Weights of a small mixture-of-experts language model, trained from scratch on English Wikipedia: 11 layers, 8249 steps.
Below are experts of layer 6 (counted from 0) of a mixture-of-experts language model. Rows are named router (the router's row for the expert), gate (a neuron's input weights, with its number), up (a neuron's input weights, with its number) and show model dimensions 0-191. Each number is 200 + 40 x the weight over its row's rms, rounded and kept within 0 to 999.
After each expert's rows: a language model's description of what the expert responds to. This comes from a sample of Wikipedia text that the model never trained on.

# expert 10
router,212,269,289,217,180,216,180,195,118,196,222,270,203,259,133,169,151,234,194,257,264,139,191,196,105,169,228,248,238,177,224,194,194,225,220,151,162,236,145,234,141,249,278,185,227,217,202,223,292,241,245,195,158,267,208,212,168,192,160,196,115,217,149,216,206,161,162,169,163,150,193,205,103,196,176,195,252,175,220,225,179,163,161,149,137,160,196,234,169,182,182,205,257,225,169,186,202,196,188,152,231,220,334,195,263,158,186,225,233,207,231,142,251,234,228,276,267,167,225,224,222,170,241,216,199,149,220,171,177,208,167,275,200,205,219,222,263,165,247,213,246,196,194,236,219,297,163,188,196,235,212,211,147,231,161,186,187,232,222,234,254,188,227,201,208,170,181,130,257,157,212,165,188,205,190,275,214,179,193,219,147,171,202,169,300,209,254,193,211,176,200,135
gate1,210,106,167,161,199,118,140,233,174,201,196,171,168,177,181,181,216,242,214,183,196,206,237,148,226,268,267,259,168,160,159,219,167,96,182,269,190,170,212,270,190,213,229,198,187,197,161,209,198,140,196,115,262,214,175,230,186,223,116,245,189,241,214,201,234,239,161,155,211,233,233,173,191,182,200,235,201,173,188,168,189,202,214,248,198,303,212,148,271,240,214,151,202,177,165,220,142,210,254,200,214,224,243,281,161,141,157,244,199,224,259,160,177,216,166,175,199,182,155,147,244,156,178,258,196,219,225,229,193,178,184,204,219,266,172,191,172,219,139,209,223,169,239,170,165,193,218,154,151,177,218,152,146,123,206,262,168,179,209,226,131,162,223,233,205,192,210,281,114,266,190,224,201,192,118,179,271,157,197,181,120,296,164,178,188,207,198,107,131,168,226,215
up1,195,167,178,192,260,186,242,218,226,182,193,216,189,160,215,250,233,202,147,203,194,234,158,89,200,180,182,225,192,219,98,225,155,274,242,301,229,235,243,163,247,240,265,251,186,198,203,208,251,212,204,182,154,186,158,166,239,260,201,241,215,171,197,280,169,303,107,197,176,208,182,171,256,179,183,191,177,165,187,174,123,162,136,200,233,189,200,119,241,178,180,202,174,217,235,132,213,183,207,198,131,237,213,154,212,165,160,148,174,248,205,249,172,263,165,208,168,165,179,249,121,211,238,157,172,237,159,179,220,183,240,165,199,207,213,268,143,189,249,167,228,164,219,153,198,211,191,197,185,255,241,230,258,160,269,174,163,146,211,164,204,312,230,253,185,195,169,206,152,185,281,181,295,212,221,189,231,252,278,235,152,182,173,187,239,136,205,179,198,208,170,162
Description: Degree-minute-second coordinate digits and symbols, plus infobox fields like In office, Born, Died, Residence, Clade, Phylum.

# expert 4
router,267,195,123,235,201,198,165,174,256,275,125,133,126,304,146,171,238,296,227,138,178,226,217,217,229,225,198,252,197,185,213,168,157,197,176,213,163,96,161,123,214,218,202,261,207,175,181,146,196,254,209,258,151,251,217,275,262,187,142,227,226,226,210,210,137,233,146,189,211,223,246,207,215,187,223,168,271,230,217,296,129,145,234,157,210,151,214,150,237,209,243,211,214,183,178,161,209,237,227,208,206,157,174,169,228,170,216,185,186,244,263,231,232,196,188,156,209,261,169,208,176,203,160,163,244,199,114,228,201,266,212,224,215,191,144,176,212,176,221,231,106,179,189,225,213,241,285,148,222,168,124,245,230,231,221,151,166,162,166,152,177,195,205,186,181,192,217,203,225,189,275,182,193,250,169,199,135,270,238,160,187,167,219,138,223,208,207,178,202,231,194,147
gate1,193,301,170,267,202,242,158,212,214,198,232,207,152,189,200,167,251,173,235,223,174,285,230,220,174,207,185,263,250,158,173,128,280,126,173,211,296,258,139,234,238,223,143,200,244,234,236,192,182,189,192,248,201,146,186,244,212,183,190,116,183,221,201,209,214,194,187,243,186,217,195,137,191,213,227,107,178,141,161,159,181,242,251,154,162,142,182,210,149,178,247,205,256,260,192,225,177,251,236,222,93,256,202,164,175,224,192,157,177,157,210,148,190,240,239,291,217,189,202,214,213,282,233,265,211,209,251,207,220,174,162,157,280,134,234,206,175,195,186,205,150,190,226,264,171,251,211,219,222,111,246,176,166,209,184,217,146,197,218,222,220,233,256,216,195,178,146,207,156,149,178,192,216,169,216,252,186,289,202,207,210,165,210,172,292,224,170,152,141,152,166,219
up1,184,201,190,83,168,291,208,193,196,275,283,184,206,146,202,261,215,195,164,193,222,166,203,241,159,161,222,226,168,155,249,197,208,211,229,167,96,249,185,227,216,216,289,219,166,202,227,190,230,196,163,209,139,219,163,174,213,232,147,236,157,181,146,178,197,230,189,224,183,223,151,226,220,256,209,224,232,175,243,134,235,203,145,208,193,200,146,221,250,112,205,215,172,290,154,204,197,227,205,136,215,139,179,286,270,296,199,222,244,141,204,159,239,298,197,256,126,182,189,172,148,247,206,177,218,206,201,195,184,150,256,198,204,147,154,204,258,137,251,246,198,184,129,176,203,222,217,213,244,204,197,158,251,108,206,217,206,140,228,234,172,206,191,192,252,203,227,180,254,218,166,261,235,187,177,200,229,197,222,98,186,208,232,219,199,199,245,257,226,231,273,225
Description: Prefix pieces like re-, dis-, res- starting verbs, plus in, to, between, due, like, if, how in running prose.

# expert 0
router,203,271,211,241,172,267,209,88,185,145,184,233,192,265,153,175,160,257,182,182,171,250,295,203,256,176,240,306,238,196,209,195,179,177,164,194,226,174,197,230,182,183,210,225,212,134,190,194,161,302,184,201,271,206,227,207,231,124,195,190,246,213,206,257,268,163,191,230,145,252,252,196,224,151,228,221,226,273,190,143,119,207,180,278,252,264,200,175,224,213,179,203,172,259,213,202,237,167,165,191,208,220,189,185,126,186,272,209,231,238,272,213,187,177,140,174,130,178,221,171,124,155,228,186,202,194,168,269,214,145,207,176,233,193,185,147,157,175,216,193,171,262,185,143,226,191,236,196,177,183,185,174,180,172,141,205,145,205,177,260,221,177,200,167,305,214,267,212,188,174,169,147,207,278,197,281,208,195,128,185,202,163,188,158,190,178,123,145,220,200,185,188
gate1,213,164,184,154,239,144,136,188,187,179,207,163,254,215,257,206,161,170,146,200,224,134,228,251,266,149,171,231,148,201,147,233,238,165,196,257,156,216,145,92,218,160,160,181,149,198,266,173,158,178,175,250,175,163,188,183,139,187,173,209,211,212,180,257,251,274,233,178,233,210,124,243,206,151,168,239,180,198,216,202,203,226,206,182,256,249,169,235,214,234,200,162,196,214,260,134,120,208,258,226,200,241,169,185,244,162,236,169,163,115,144,124,184,285,200,226,211,222,191,197,198,189,195,149,236,200,155,199,174,228,196,173,209,279,240,159,230,196,264,149,187,186,167,185,214,209,236,243,201,150,152,215,225,279,300,256,151,261,184,223,222,262,209,178,243,115,189,223,224,151,205,163,284,212,279,237,177,179,258,220,210,168,170,179,196,141,220,150,242,236,180,264
up1,158,198,214,153,135,266,228,243,209,159,131,247,164,240,176,107,212,173,230,222,201,163,231,194,196,231,186,198,201,214,206,203,152,109,203,153,192,198,213,234,109,136,193,199,189,224,198,176,206,228,158,199,300,202,148,256,175,139,153,170,220,102,158,201,200,209,234,238,196,124,181,206,217,179,139,264,245,178,245,210,168,211,263,234,165,131,245,243,195,278,224,194,169,168,165,233,221,236,174,228,190,188,203,220,148,186,187,142,153,164,213,215,167,162,229,284,200,207,246,185,209,237,191,167,200,152,182,211,205,163,195,247,157,221,167,238,217,196,253,216,248,198,193,280,263,279,109,249,185,211,197,221,179,259,213,190,147,85,185,146,145,118,186,136,240,270,224,187,235,143,203,165,205,235,318,214,217,266,154,186,186,222,169,211,222,213,192,201,207,216,194,180
Description: Mostly "of" after nouns like part, body, member, plus both, each, took, and line breaks ending infobox or list lines.

# expert 1
router,273,217,132,217,173,207,213,189,220,215,240,247,169,144,147,257,191,181,183,227,236,221,252,239,180,203,203,179,234,241,179,241,210,220,178,166,198,199,207,225,150,272,163,143,195,183,304,233,209,258,184,191,121,193,190,293,168,215,94,180,255,206,191,235,175,270,207,173,242,217,179,249,270,181,170,203,254,153,182,196,182,186,156,225,284,235,203,172,202,224,214,217,253,168,132,231,226,201,220,149,192,171,244,241,267,217,157,234,129,260,204,194,136,168,222,205,229,154,187,231,220,169,195,199,213,218,203,267,232,97,128,225,197,114,198,231,207,254,215,218,186,217,177,163,153,270,125,218,187,177,245,297,172,273,161,183,189,174,271,159,257,196,241,203,199,174,221,171,253,174,199,173,165,256,236,173,205,223,253,190,250,207,147,196,273,197,210,272,153,136,179,244
gate1,156,187,243,213,128,166,116,227,132,223,198,95,214,180,178,142,261,187,213,210,208,141,197,253,203,161,165,200,210,164,232,202,190,197,202,220,178,186,203,220,239,255,182,162,232,126,204,230,194,169,192,122,233,166,215,178,192,162,258,194,165,221,198,160,163,157,272,112,201,301,176,202,233,145,180,265,257,133,151,220,233,230,230,236,171,210,134,253,270,221,176,140,178,277,215,266,179,236,199,123,243,160,216,184,203,168,168,198,180,214,219,247,202,114,113,202,192,171,229,205,206,250,130,160,165,151,276,233,244,138,165,176,248,217,222,196,196,200,173,202,238,164,263,179,181,186,149,192,228,251,173,187,209,92,243,182,179,183,174,202,163,169,166,262,214,245,199,223,181,247,215,282,247,218,133,245,230,184,163,217,173,209,235,220,234,221,209,169,143,269,186,179
up1,219,195,200,159,180,226,133,231,219,186,181,144,222,265,145,226,177,195,193,169,216,167,271,212,161,212,169,177,256,227,218,168,140,210,126,134,185,235,294,253,136,274,281,163,217,235,200,234,216,220,172,210,173,195,217,245,177,140,218,236,228,139,204,257,216,172,258,210,259,115,192,214,219,198,124,213,290,175,152,213,179,210,163,214,180,170,193,220,159,263,212,229,245,222,271,154,171,171,168,209,240,283,285,151,189,251,192,203,196,182,176,272,250,159,208,191,203,193,161,192,152,222,213,202,207,155,238,211,206,165,177,226,155,185,220,223,275,226,286,159,227,193,151,151,137,137,210,190,259,245,235,239,218,185,263,135,211,157,159,210,153,245,231,153,189,199,138,195,231,237,191,202,234,188,188,248,196,244,242,216,296,236,223,99,260,187,179,244,140,175,187,184
Description: Commas in place lists and after clause ends, plus words opening article definitions, such as Siler City, followed by born, is, Succeeded.

# expert 2
router,273,262,205,253,194,209,112,200,184,214,196,198,178,116,213,267,193,235,194,224,163,115,139,202,196,307,182,239,133,209,220,180,207,219,194,261,196,229,168,164,185,271,264,146,110,154,226,235,208,258,202,184,234,162,186,247,239,186,233,217,269,206,236,180,174,160,126,147,181,237,202,132,185,246,172,188,219,285,242,178,159,195,227,183,247,212,195,167,181,221,212,213,212,229,197,172,223,150,168,210,205,179,228,204,238,183,172,214,58,140,180,208,188,125,262,187,203,206,221,242,212,168,231,228,231,206,142,228,252,238,173,193,257,123,150,192,224,225,231,252,203,221,242,226,243,251,312,265,185,207,129,235,259,185,161,216,217,214,182,181,144,218,216,199,203,252,215,204,185,226,132,191,238,202,202,236,243,221,154,171,209,202,137,130,195,272,187,223,140,243,197,214
gate1,190,282,174,175,201,153,220,109,201,127,233,158,235,169,130,195,223,218,221,273,179,224,150,160,201,207,205,195,253,244,232,188,203,186,248,197,241,173,245,200,241,177,173,196,133,260,182,229,256,180,163,208,219,236,186,171,190,188,265,198,247,177,285,208,177,104,244,175,207,200,154,123,243,227,209,242,234,255,192,247,205,163,215,135,197,113,231,212,148,233,174,133,238,213,240,204,144,191,185,221,175,225,166,170,158,286,274,172,179,269,214,217,264,197,228,136,212,229,258,197,232,233,242,183,185,185,219,172,184,214,175,199,240,251,200,211,219,189,250,140,179,200,167,246,234,170,205,246,203,159,189,198,236,139,160,117,184,275,178,169,262,226,236,260,143,153,224,250,226,187,207,260,248,194,177,165,146,176,231,194,155,290,224,177,295,175,170,94,204,169,214,174
up1,185,176,223,279,164,186,239,173,148,153,278,175,186,136,161,190,125,176,211,226,253,229,186,80,202,291,158,191,212,195,287,256,224,206,259,225,221,181,140,271,281,139,208,177,202,215,243,192,197,212,224,151,199,181,166,210,201,208,230,164,223,163,240,158,194,192,248,229,187,219,238,128,213,164,204,231,165,282,193,286,221,234,205,216,135,192,223,252,226,237,135,166,239,204,244,120,233,176,195,176,155,195,218,208,206,211,163,180,203,193,175,177,194,179,120,139,174,193,241,151,186,166,233,226,163,160,221,181,220,209,212,149,144,261,155,198,196,209,228,178,162,209,271,188,249,140,139,167,192,189,133,234,232,147,188,218,242,231,248,258,204,160,223,189,157,222,220,184,272,229,166,224,256,219,258,116,146,182,179,168,149,247,150,195,172,280,157,194,285,234,221,168
Description: Pipes and numbers in football career and match tables, plus sports words like scored, loan, match, goal, and sentence-opening According.

# expert 8
router,206,200,230,164,244,190,151,189,161,323,216,173,286,156,160,234,132,193,201,186,244,169,173,205,168,226,200,208,146,199,244,227,210,265,169,225,196,150,192,241,277,199,221,202,140,171,170,256,261,198,190,165,198,173,181,224,208,232,222,112,261,184,214,161,223,203,212,133,179,236,190,253,196,212,244,208,223,180,237,126,233,166,215,179,227,176,88,212,183,151,180,227,149,211,210,214,215,179,173,192,291,278,228,245,164,256,207,175,147,154,269,172,236,230,260,206,169,268,215,234,142,266,208,179,290,226,217,219,248,250,218,128,224,225,213,192,244,224,184,212,125,210,177,176,178,230,224,222,197,228,138,225,213,191,264,161,119,257,207,245,209,132,178,255,167,182,243,187,244,232,113,214,146,253,169,181,209,161,237,178,212,219,123,210,188,173,193,270,167,210,251,137
gate1,154,152,239,282,224,194,235,242,178,251,171,146,257,221,156,189,247,275,214,137,219,225,174,222,243,183,265,238,132,136,200,126,182,134,180,174,231,119,211,234,160,191,179,153,221,155,270,246,228,186,210,299,198,214,188,212,190,198,216,181,176,172,84,132,216,184,196,217,274,258,209,191,237,269,240,264,218,157,221,250,214,247,185,239,219,190,219,160,205,165,237,209,157,141,180,238,144,165,255,244,223,202,218,164,177,200,197,159,229,188,216,131,109,185,227,168,229,202,171,205,165,242,223,254,162,196,137,170,223,239,262,186,138,157,176,99,182,163,169,195,167,206,217,253,271,269,239,245,150,269,268,193,201,205,137,207,201,120,177,208,258,183,228,176,232,208,199,233,177,137,205,194,205,208,192,174,253,179,166,181,181,200,236,232,183,245,243,235,219,248,215,182
up1,230,201,228,215,256,193,140,265,213,208,118,151,222,145,194,208,139,177,187,219,191,210,268,152,143,204,139,163,192,169,154,213,190,224,208,183,199,212,290,174,160,192,156,153,234,195,171,195,148,150,232,304,167,192,212,247,217,201,156,223,291,233,203,287,138,242,250,135,189,265,206,234,173,165,196,261,169,138,156,121,194,213,230,103,178,267,127,110,156,129,230,219,237,255,249,209,179,153,165,224,96,253,210,199,192,254,279,206,205,184,243,175,201,212,206,207,264,160,143,139,173,254,150,197,247,224,190,153,164,189,224,175,186,233,237,191,191,168,237,238,172,184,194,173,153,248,265,208,232,255,184,208,206,236,218,205,190,172,178,241,225,241,209,231,181,235,210,245,156,177,253,204,184,212,205,169,190,187,176,164,201,204,169,260,211,181,265,185,233,122,171,146
Description: Capitalized title or name starts like All-Stars, Earth, Day, Silver, gold, ==== heading markers, and year prefixes 199, 200, 201.

# expert 9
router,180,237,241,236,168,218,145,246,198,229,149,175,171,191,190,140,120,182,205,207,170,210,219,204,186,273,244,199,187,183,142,208,169,170,133,204,194,162,168,243,219,219,209,124,158,184,231,290,185,207,272,239,161,208,241,260,232,270,137,293,247,230,127,179,98,210,131,210,130,223,192,202,254,192,198,222,199,254,229,166,142,174,139,144,276,262,242,179,171,214,252,212,228,228,208,244,201,244,171,231,220,177,168,183,202,227,233,223,202,182,199,209,215,226,205,171,192,241,183,234,197,185,211,152,194,122,164,219,188,195,233,264,249,168,160,214,205,198,235,147,209,177,200,211,159,184,243,229,137,155,224,220,201,204,203,198,138,243,151,212,108,207,251,194,218,203,121,214,229,152,155,184,179,199,264,216,180,172,160,127,222,181,180,281,184,175,154,153,232,164,186,36
gate1,225,260,214,184,163,183,185,197,207,196,175,222,212,150,162,165,139,183,145,206,196,227,157,203,141,250,127,136,241,292,199,185,249,127,230,119,270,246,182,198,137,155,101,201,217,225,143,268,186,165,211,183,160,115,217,198,246,212,221,213,172,150,169,209,198,168,173,284,204,142,207,211,232,161,242,220,214,235,182,87,147,139,202,141,160,187,187,217,211,208,155,204,180,238,195,255,217,267,158,235,286,242,228,156,194,181,227,155,153,193,235,204,263,254,208,143,236,263,213,248,247,193,165,199,175,185,197,167,166,195,271,183,210,143,179,185,167,168,191,222,240,118,178,217,126,245,199,197,177,207,295,251,207,216,213,174,182,251,258,151,171,241,141,130,145,241,158,233,195,212,215,168,246,221,221,209,193,276,171,150,181,172,191,246,205,214,200,211,218,254,219,161
up1,156,176,149,189,189,215,148,191,205,221,268,227,204,226,148,207,225,175,171,184,206,157,212,204,218,177,219,234,240,198,184,176,206,209,207,239,118,166,210,167,151,294,180,245,176,260,200,128,281,237,206,146,139,249,204,195,166,150,201,177,272,258,210,195,159,271,248,242,159,269,213,174,185,194,143,222,143,219,244,271,219,166,203,175,202,239,168,250,167,161,188,151,231,163,218,159,237,207,184,151,180,228,158,191,238,261,139,197,205,207,184,233,253,206,208,248,209,194,214,172,248,231,217,232,195,287,274,121,216,120,97,257,155,239,196,201,253,169,142,219,261,232,200,227,182,219,302,161,160,203,173,162,227,215,207,223,284,100,152,196,142,201,231,179,240,223,208,208,190,221,187,186,188,206,215,95,287,178,195,194,165,205,146,159,187,205,199,251,241,130,252,214
Description: Inner digits of long numbers like 7,705 or 11,036, suffixes such as -ation and -ization, and military words like attack, battle, forces.

# expert 5
router,197,159,238,254,245,200,192,244,187,203,176,215,241,197,218,214,267,165,284,153,206,227,281,251,234,197,203,194,170,189,209,239,221,299,217,161,191,210,178,173,227,139,162,199,183,236,115,216,225,221,206,231,282,240,201,231,237,162,212,247,200,221,208,174,236,197,198,181,230,203,167,140,253,291,221,185,212,186,170,207,215,190,234,236,121,176,210,237,205,275,171,205,308,247,159,155,183,199,222,135,127,265,148,258,198,199,215,197,224,146,147,189,189,222,135,166,178,212,205,145,180,252,225,290,204,193,184,165,237,149,187,188,177,244,186,225,190,226,232,280,202,270,268,188,234,178,246,237,123,252,204,205,178,119,211,207,206,274,250,138,192,248,179,191,149,260,247,251,165,174,290,159,233,167,136,223,218,182,251,161,234,211,228,143,244,161,160,175,280,187,205,171
gate1,263,245,184,199,201,242,230,174,155,163,239,167,195,199,196,144,289,216,260,188,208,230,241,174,207,132,189,153,183,179,251,198,258,152,252,173,185,118,216,224,263,152,231,257,250,231,215,220,184,198,234,199,102,230,246,257,241,258,188,229,133,267,181,164,302,215,238,190,209,199,221,232,163,208,206,193,196,249,134,126,195,214,146,160,114,151,179,239,200,167,177,178,242,172,141,251,223,246,224,223,159,134,229,88,161,174,224,197,241,266,136,219,152,243,188,197,231,199,145,291,201,232,162,209,215,199,145,159,176,155,260,236,181,194,262,201,211,150,202,165,206,194,261,231,187,212,195,143,145,176,222,132,229,208,218,182,197,195,250,173,170,178,255,241,191,275,263,232,184,211,179,189,273,213,179,212,157,148,151,262,204,196,186,197,194,139,193,200,257,151,185,214
up1,184,272,127,183,219,154,197,215,256,164,136,207,161,238,177,215,211,166,270,194,202,208,191,194,227,181,183,256,201,131,173,200,190,199,255,213,146,288,91,210,225,256,177,218,225,207,270,142,337,154,210,157,125,175,154,130,176,185,138,146,233,201,144,228,207,185,205,194,173,219,221,182,258,241,132,224,161,192,203,240,145,193,232,241,210,164,196,202,192,190,179,209,161,242,163,242,240,243,287,166,199,236,276,200,197,247,252,149,213,191,230,213,255,206,143,221,161,189,273,238,163,202,217,184,217,237,273,202,222,240,200,194,139,226,135,217,162,205,204,210,232,213,140,138,228,184,214,236,195,261,111,179,178,222,260,243,177,227,229,220,282,154,177,185,220,226,176,196,216,114,217,211,215,183,202,185,200,268,182,137,190,150,192,252,249,194,194,194,178,274,273,234
Description: The word as after cast, known or passed himself off, plus who, which, became, served and role in career descriptions.

# expert 7
router,175,264,166,213,153,297,161,194,215,241,200,183,143,233,147,282,208,232,162,183,226,138,136,211,175,213,252,192,196,207,168,145,190,230,165,183,238,264,206,213,201,218,175,163,182,174,222,237,174,273,234,205,242,179,174,251,215,233,192,238,245,224,197,245,187,224,244,192,186,184,177,236,168,233,138,157,184,186,173,168,123,199,212,174,255,213,162,186,213,214,166,230,187,179,150,200,215,138,204,226,274,231,196,209,200,213,241,244,233,195,229,144,175,205,278,160,158,146,205,193,174,305,251,127,273,167,238,146,221,191,198,230,130,158,153,103,179,233,256,213,212,210,182,191,205,314,180,209,213,205,192,174,211,173,175,130,201,222,228,167,119,246,198,212,229,206,257,149,271,166,132,179,198,238,103,237,200,189,233,248,260,230,167,153,218,268,208,216,141,262,241,97
gate1,198,235,234,203,254,207,163,243,183,154,268,162,206,222,189,176,204,184,218,186,123,215,171,137,194,187,182,247,173,244,194,218,150,228,177,115,181,215,274,235,225,214,142,258,182,170,172,216,229,182,205,138,220,154,215,119,186,188,199,185,195,162,195,196,227,173,226,189,285,226,179,236,231,202,171,239,219,162,193,143,238,214,238,243,229,217,152,267,227,178,150,135,246,235,214,255,217,202,237,293,227,196,191,150,126,218,182,175,186,183,161,277,238,225,235,160,186,149,98,149,242,180,161,121,212,202,240,205,220,83,196,202,222,218,180,228,204,232,191,191,249,172,168,290,173,192,197,236,250,179,209,258,249,217,158,206,214,130,163,257,178,244,289,198,195,193,200,152,140,142,183,163,181,166,154,177,229,221,126,201,207,250,200,116,152,259,179,147,176,80,178,195
up1,215,215,126,289,181,213,271,167,179,137,182,121,162,229,207,208,191,176,146,198,99,223,253,225,192,274,185,249,181,205,243,158,213,204,157,190,165,184,156,171,183,186,139,137,157,200,222,215,120,237,173,96,214,145,191,242,188,184,68,185,226,212,170,161,163,192,220,197,292,245,214,184,142,127,146,228,228,202,248,180,219,240,170,268,218,232,167,153,234,237,162,225,144,256,248,185,240,210,211,180,238,215,153,174,189,204,143,242,159,255,231,178,195,238,165,201,200,204,191,162,197,233,182,208,282,188,166,224,270,173,152,186,151,257,221,222,182,204,193,260,169,188,220,203,192,211,174,206,303,191,161,229,232,182,224,246,197,200,199,252,191,207,187,235,230,174,178,119,185,263,214,215,138,198,222,203,168,167,186,228,136,216,148,209,111,179,187,302,180,269,191,214
Description: The word with in census sentences like the population was spread out, with 34.7%, plus table cells and infobox fields like Listed weight.

# expert 15
router,164,219,248,130,153,150,213,168,186,211,261,148,268,159,209,200,185,181,200,187,213,235,215,235,235,118,293,153,270,146,158,212,207,245,144,260,233,198,238,174,245,160,220,252,180,207,179,209,223,193,202,224,184,186,194,239,225,243,242,207,197,154,201,41,192,202,221,195,168,201,176,217,253,190,181,211,143,193,227,213,258,203,236,215,225,152,127,266,191,225,187,252,174,119,188,212,178,226,189,124,205,222,192,197,209,205,278,224,145,213,223,196,217,183,169,227,138,175,259,218,252,219,233,175,109,185,204,107,250,229,240,137,210,247,186,184,190,263,134,160,181,212,165,194,189,255,163,206,137,229,133,188,176,163,202,240,150,229,224,178,242,236,154,289,175,229,201,225,208,243,204,179,195,196,156,153,127,160,151,198,224,182,168,303,231,153,187,168,235,196,289,161
gate1,170,198,214,210,195,254,245,241,219,265,116,249,259,169,157,218,149,182,188,138,190,176,240,275,215,250,225,181,201,188,163,245,222,231,166,152,112,193,189,228,178,183,184,131,140,187,145,224,175,177,205,237,141,162,188,195,180,268,147,185,243,275,110,147,202,208,176,159,201,203,173,197,190,145,132,264,236,176,183,187,256,241,193,230,187,192,164,254,163,193,169,295,120,175,194,198,224,177,192,180,192,187,220,234,178,196,206,273,204,214,260,206,163,185,229,300,191,193,205,199,194,180,182,218,215,218,138,181,211,257,231,197,263,182,203,224,229,265,271,149,181,230,209,191,203,199,252,256,200,137,228,264,195,212,249,174,178,205,171,318,242,189,136,178,184,135,261,170,153,161,166,260,177,231,257,207,256,215,114,217,232,173,270,243,215,267,211,211,158,242,143,161
up1,231,115,172,178,167,294,192,170,184,148,231,169,184,247,258,224,201,203,220,143,232,226,171,187,247,140,259,274,238,188,297,147,250,215,193,213,139,204,166,174,177,171,156,175,239,207,328,168,226,209,190,136,179,181,178,191,175,238,213,147,234,263,208,189,185,210,232,190,261,195,181,168,216,320,236,150,143,139,243,183,259,162,185,233,242,202,208,163,134,247,238,192,185,155,246,219,163,170,226,228,154,178,215,165,218,185,205,307,141,228,165,248,194,170,189,171,244,199,216,159,259,220,113,201,164,218,169,189,181,133,257,227,228,235,229,265,171,216,181,252,258,193,216,210,152,205,266,176,169,224,191,236,204,148,198,184,165,162,246,152,201,144,220,180,198,206,233,258,237,152,187,208,200,152,249,186,226,222,184,150,158,246,130,231,174,191,212,213,279,243,264,214
Description: First letters or short first pieces of a word right after an opening quote or parenthesis, such as f in "fixed", Par, adm.

# expert 3
router,191,149,191,202,213,124,203,214,237,226,164,261,229,223,252,172,244,183,129,231,137,283,202,218,226,216,221,76,188,196,189,229,243,147,266,222,257,189,208,171,125,94,218,150,232,182,174,206,212,115,168,155,182,212,241,160,221,215,220,195,217,169,230,244,182,239,213,179,272,229,230,163,199,224,165,249,160,241,183,177,247,175,190,211,220,245,197,274,224,204,271,200,122,199,248,188,158,192,295,238,205,213,190,185,141,197,222,276,144,240,202,184,169,190,230,211,175,135,182,277,200,168,217,181,210,186,100,219,216,294,181,228,248,247,197,159,143,214,141,173,224,228,201,214,175,184,156,194,212,183,216,275,235,226,163,210,233,178,217,203,166,222,171,241,224,130,221,110,198,277,234,233,246,211,204,157,254,144,163,234,235,219,151,229,182,199,144,106,196,209,188,193
gate1,276,145,181,273,110,196,185,228,207,234,211,194,212,224,172,210,177,187,228,170,236,218,207,168,201,246,226,223,212,193,182,194,212,178,226,166,220,198,158,223,165,131,179,193,193,268,231,188,223,112,143,129,220,162,265,222,233,105,143,129,199,228,196,203,162,206,201,221,188,224,194,230,203,175,247,175,256,211,260,162,192,206,218,162,230,159,169,224,243,187,164,138,322,171,225,228,249,163,169,262,198,220,196,124,213,283,161,218,158,197,212,214,198,181,219,152,213,153,267,169,152,257,331,144,209,174,208,175,178,156,111,298,188,227,165,230,206,253,178,171,293,194,147,226,201,213,157,177,232,246,208,183,194,117,174,188,221,186,214,156,162,161,213,238,192,171,188,201,221,234,216,219,262,262,178,216,294,195,261,195,186,203,175,153,256,217,156,183,120,228,195,243
up1,212,113,162,190,270,155,175,181,228,217,211,139,232,182,198,147,210,200,116,244,153,232,199,137,245,145,196,183,235,215,207,237,235,179,206,163,112,195,205,153,140,188,174,151,278,198,138,206,236,181,231,133,247,248,204,247,213,129,198,208,224,234,246,239,188,251,183,201,153,241,262,238,265,157,252,183,252,196,265,186,210,140,205,146,170,270,169,190,240,99,252,178,259,110,261,221,197,152,198,237,181,201,114,136,284,222,190,229,225,243,182,199,200,200,206,174,190,194,199,238,262,251,179,205,211,167,203,205,182,219,194,150,206,216,207,231,243,250,183,239,226,313,209,209,261,172,250,163,263,242,181,196,181,165,226,183,209,234,142,199,196,171,123,198,124,225,207,146,165,191,192,178,212,278,202,199,156,169,181,273,190,238,206,251,225,250,149,239,230,186,192,237
Description: Periods, paragraph breaks and closing == heading marks that end sentences or section titles, plus commas after introductory phrases like In Game 4.

# expert 12
router,260,224,158,243,188,134,217,196,239,197,184,201,189,216,176,217,135,255,141,207,257,166,185,201,195,198,200,91,207,290,251,160,172,186,168,163,276,208,161,135,242,289,153,235,168,241,219,202,246,160,218,177,158,119,112,176,203,162,245,239,215,157,206,239,111,184,116,239,157,174,256,210,167,165,198,160,256,198,214,204,163,200,216,251,209,197,203,141,253,148,149,202,210,248,180,255,257,151,145,195,126,205,221,277,162,80,220,242,244,153,230,174,182,191,246,225,213,273,167,213,225,184,225,205,199,221,277,190,230,190,165,195,190,130,163,199,229,182,190,206,232,199,161,251,202,220,185,223,218,283,214,103,255,149,240,216,222,255,132,192,153,165,147,159,266,168,193,199,165,218,223,151,209,170,212,215,213,192,175,186,185,200,174,188,224,211,228,268,203,230,199,196
gate1,183,245,143,194,212,206,264,160,191,200,220,169,234,178,232,164,226,192,236,158,222,205,217,202,257,210,197,201,158,178,245,237,226,176,163,162,162,148,140,166,228,209,229,179,115,170,222,169,147,207,218,171,218,238,151,236,203,245,236,253,221,183,232,141,206,168,166,112,232,327,231,266,250,202,188,241,206,261,150,200,221,219,221,151,154,184,163,233,226,170,192,257,105,180,208,204,207,274,164,231,189,92,183,157,219,220,192,207,184,216,205,208,188,210,159,131,133,218,161,162,243,227,222,95,204,135,193,218,190,141,210,203,211,174,189,209,165,165,147,194,236,171,262,195,254,207,208,188,209,203,228,263,235,250,209,150,235,153,197,241,204,171,151,178,177,236,128,120,120,234,199,240,147,189,175,192,226,145,201,273,176,272,182,320,180,195,100,185,232,241,187,204
up1,226,231,236,215,167,176,126,156,210,211,222,167,210,211,235,192,211,183,249,139,265,223,149,274,235,156,197,194,270,189,239,249,215,211,209,172,168,162,189,251,257,200,215,187,222,142,302,214,250,306,160,253,257,239,233,270,183,186,250,278,223,169,166,190,217,158,205,152,138,165,204,153,168,189,186,233,172,279,206,148,155,220,141,150,206,184,212,90,213,230,206,206,219,171,146,167,218,143,208,201,193,168,183,156,205,228,231,173,272,201,245,250,265,200,207,175,271,183,149,188,172,166,211,209,164,153,196,224,258,105,167,176,317,244,269,93,221,187,170,192,164,186,217,195,220,153,178,169,176,179,136,183,228,206,265,212,161,175,209,188,183,181,197,162,242,183,160,238,154,204,153,210,197,211,246,212,183,190,177,151,271,145,262,165,169,136,187,214,180,200,196,252
Description: Pipes and numbers in climate and stats tables, opening parentheses after values like UTC+3:30 or birth dates, plus out of, over, cm.